Below are experts of layer 6 (counted from 0) of a mixture-of-experts language model. Rows are named router (the router's row for the expert) and show model dimensions 0-223. Each number is 200 + 20 x the weight over its row's rms, rounded and kept within 0 to 999.
After each expert's rows: a language model's description of what the expert responds to. This comes from a sample of Wikipedia text that the model never trained on.

# expert 0
router,219,204,193,204,178,204,214,168,181,183,173,219,193,198,189,197,207,164,189,191,194,189,244,212,223,216,203,197,216,176,205,171,184,188,234,202,242,187,191,202,204,247,173,188,169,208,206,200,226,187,197,195,174,206,207,222,178,170,192,193,191,202,196,225,172,170,179,213,201,211,222,202,225,183,179,207,166,200,174,206,185,166,200,194,193,212,215,193,215,235,180,216,151,183,203,163,209,178,215,189,218,215,205,212,185,201,213,196,199,219,174,212,206,214,207,220,217,182,212,195,222,194,203,192,202,226,180,206,186,234,187,237,158,241,213,214,231,207,179,208,224,204,173,167,194,178,205,183,181,176,206,245,211,175,181,187,198,229,204,215,187,173,197,227,226,188,166,184,184,165,227,218,210,173,186,182,210,201,141,197,241,200,206,201,186,218,229,237,186,230,220,216,202,200,219,218,197,215,207,190,169,213,203,233,239,237,204,199,197,163,238,175,175,209,228,201,211,193,176,205,197,191,183,188
It responds to: Numbers and years

# expert 7
router,223,177,209,206,195,185,211,202,205,189,193,167,183,214,197,195,210,197,213,185,222,189,202,213,184,243,201,179,180,232,155,198,173,182,239,183,204,227,179,206,202,207,232,215,216,179,216,200,225,188,157,184,174,200,193,209,215,205,165,209,203,195,207,187,167,173,214,184,229,225,220,196,195,221,224,204,195,188,202,217,199,194,190,206,214,230,231,203,206,205,203,208,179,212,266,179,191,196,214,197,202,197,176,219,197,188,250,199,197,187,196,173,204,199,209,191,199,188,197,195,226,188,245,209,204,212,171,221,194,221,198,204,199,209,191,243,232,195,178,199,198,177,205,193,177,155,190,172,205,163,211,218,190,189,191,163,206,190,199,204,166,195,195,184,218,176,206,183,239,179,242,225,205,216,188,234,210,181,205,199,183,249,224,149,164,172,179,192,199,222,221,209,206,178,205,210,210,223,215,228,226,195,198,225,211,211,198,178,222,163,205,186,172,236,214,184,197,171,156,227,188,192,184,170
It responds to: Mid-word common pieces

# expert 4
router,221,192,192,199,153,152,212,163,192,192,196,204,217,186,203,191,208,172,206,225,187,213,225,217,184,210,202,188,253,192,193,169,149,223,217,204,199,202,179,199,158,206,193,222,188,182,223,207,204,190,196,220,220,201,222,200,193,198,171,207,180,231,178,196,185,197,174,221,197,204,232,211,210,232,192,220,151,193,153,216,208,221,214,181,208,216,204,215,249,193,180,202,189,182,208,166,241,194,239,185,171,188,200,197,208,198,220,204,186,184,180,207,229,186,191,218,196,186,202,184,226,205,191,237,191,193,186,192,189,214,217,218,191,198,214,221,211,218,181,200,220,206,211,178,164,206,210,209,167,177,239,200,208,184,199,171,223,184,218,185,165,165,179,239,238,196,178,210,219,215,195,215,177,180,214,182,179,152,174,220,218,203,226,166,196,191,179,201,205,210,237,206,198,190,199,219,167,213,227,196,208,199,212,226,191,212,210,189,186,199,202,209,177,178,246,236,223,176,185,195,208,223,186,198
It responds to: Line breaks and punctuation

# expert 2
router,221,190,206,212,192,193,234,179,194,214,183,215,183,196,215,206,186,167,200,196,199,228,188,177,244,215,193,195,208,172,193,189,170,219,241,220,221,249,155,218,167,204,191,222,188,171,208,217,205,200,181,195,185,229,216,229,192,179,178,207,218,205,166,236,187,170,217,236,219,213,200,201,184,205,180,226,178,207,179,239,225,190,237,189,178,211,214,186,211,188,174,178,187,179,226,200,185,204,228,185,193,206,201,180,181,177,164,160,204,197,211,157,214,203,189,213,178,214,182,196,202,201,214,224,206,209,198,195,192,221,217,199,217,209,201,203,176,194,195,187,235,189,203,171,194,205,190,183,172,186,228,186,225,175,178,173,209,191,189,185,174,219,201,213,242,195,200,177,210,193,212,215,192,171,140,234,191,208,204,228,199,192,246,200,188,224,210,220,202,239,203,211,217,195,210,205,217,225,198,232,191,209,187,214,243,191,219,201,189,175,217,186,225,214,198,227,209,163,190,211,206,170,147,201
It responds to: Function words in prose

# expert 5
router,204,213,214,218,180,173,224,206,215,205,172,148,208,206,184,188,220,200,183,203,226,218,233,176,179,234,206,206,228,214,181,199,163,187,187,203,208,210,202,206,205,197,219,220,219,198,204,182,203,182,207,181,211,231,206,217,198,183,169,178,216,222,192,187,183,167,226,199,194,228,200,188,221,177,202,216,193,192,186,193,206,223,205,210,202,218,215,180,239,193,181,206,197,206,213,200,223,183,215,176,163,184,225,199,207,174,220,213,191,191,193,208,210,216,224,200,178,241,197,236,219,171,248,202,234,189,127,191,174,223,210,187,192,212,176,237,218,173,172,191,213,204,191,199,218,195,189,173,213,177,204,222,190,179,205,208,185,185,186,196,194,180,191,210,174,175,186,195,230,168,201,227,186,192,169,225,188,172,184,182,213,245,221,168,156,194,181,240,208,219,223,214,209,170,223,216,191,240,194,203,231,194,247,199,217,221,204,203,201,182,193,199,176,202,189,199,195,191,150,215,194,176,161,192
It responds to: Name and word endings

# expert 3
router,197,176,231,220,185,179,213,209,196,178,159,200,213,184,218,171,205,182,190,242,213,223,204,183,216,222,178,184,210,222,213,193,188,225,190,204,205,184,171,220,182,190,202,238,184,184,204,221,246,220,160,169,201,195,224,205,160,169,222,172,217,187,195,178,198,181,194,239,224,231,206,201,191,205,192,200,214,210,223,225,182,179,211,184,196,206,221,167,201,203,204,212,165,208,206,213,219,187,186,199,200,172,253,210,188,182,195,175,206,199,187,214,206,205,201,214,192,228,218,227,189,186,180,177,199,197,188,186,174,197,174,214,198,202,206,202,186,235,192,220,206,201,203,191,199,212,156,214,192,171,206,218,210,174,171,168,201,206,223,174,183,170,192,193,190,214,157,173,177,161,251,213,174,151,161,186,218,214,194,203,234,190,242,203,189,237,220,194,173,200,229,214,217,182,205,209,187,218,204,181,208,181,211,199,243,217,223,207,193,178,222,203,186,228,222,215,211,204,186,224,174,173,178,213
It responds to: Scores, dates, prepositions

# expert 6
router,208,169,192,235,194,183,215,193,181,179,193,192,212,243,208,164,223,209,158,201,176,202,184,222,205,185,215,193,229,212,197,191,201,237,203,217,187,200,199,207,188,200,232,174,179,167,220,236,202,209,181,183,189,180,224,228,164,141,195,207,202,213,185,190,172,193,189,214,235,219,198,201,196,220,198,199,169,224,170,211,209,171,188,224,210,196,193,175,196,196,179,196,199,165,189,196,185,195,223,189,218,217,194,199,227,187,194,226,168,216,162,191,221,228,203,215,215,194,214,216,207,180,221,192,243,224,181,215,171,198,196,183,201,242,177,196,201,189,192,216,214,216,201,181,215,207,222,172,164,199,186,265,197,182,186,222,192,244,219,208,194,216,189,219,179,170,189,193,233,188,202,207,167,210,212,188,228,166,183,221,196,200,203,198,183,211,197,208,179,235,201,237,181,186,200,236,176,226,188,254,206,205,218,225,183,176,229,158,185,205,226,210,197,176,197,200,217,189,211,208,188,187,187,201
It responds to: Infobox field labels

# expert 1
router,168,208,189,207,178,182,224,217,193,207,201,175,228,194,238,135,236,179,195,227,195,192,223,225,193,191,197,186,203,189,216,186,218,231,197,214,194,177,199,228,169,205,174,189,173,234,211,204,189,229,166,181,207,200,209,224,184,189,200,187,185,222,181,173,183,208,214,222,191,244,194,212,196,220,224,198,173,229,157,211,215,211,195,208,212,233,201,177,201,218,224,193,210,174,188,194,206,198,235,153,168,184,200,204,211,166,185,201,165,197,190,197,231,207,222,220,198,204,206,221,235,185,201,188,213,208,192,199,183,242,192,219,172,226,189,216,200,212,167,197,251,228,210,176,216,190,197,213,177,184,231,210,204,190,216,179,178,199,202,191,224,171,192,215,210,159,201,176,195,193,211,210,194,173,185,195,166,178,172,207,217,194,201,195,214,217,222,225,195,219,211,238,179,188,208,199,202,193,200,191,226,183,211,204,232,199,228,197,188,206,213,146,207,185,164,248,184,165,186,191,185,196,206,168
It responds to: Headings, lists, linking words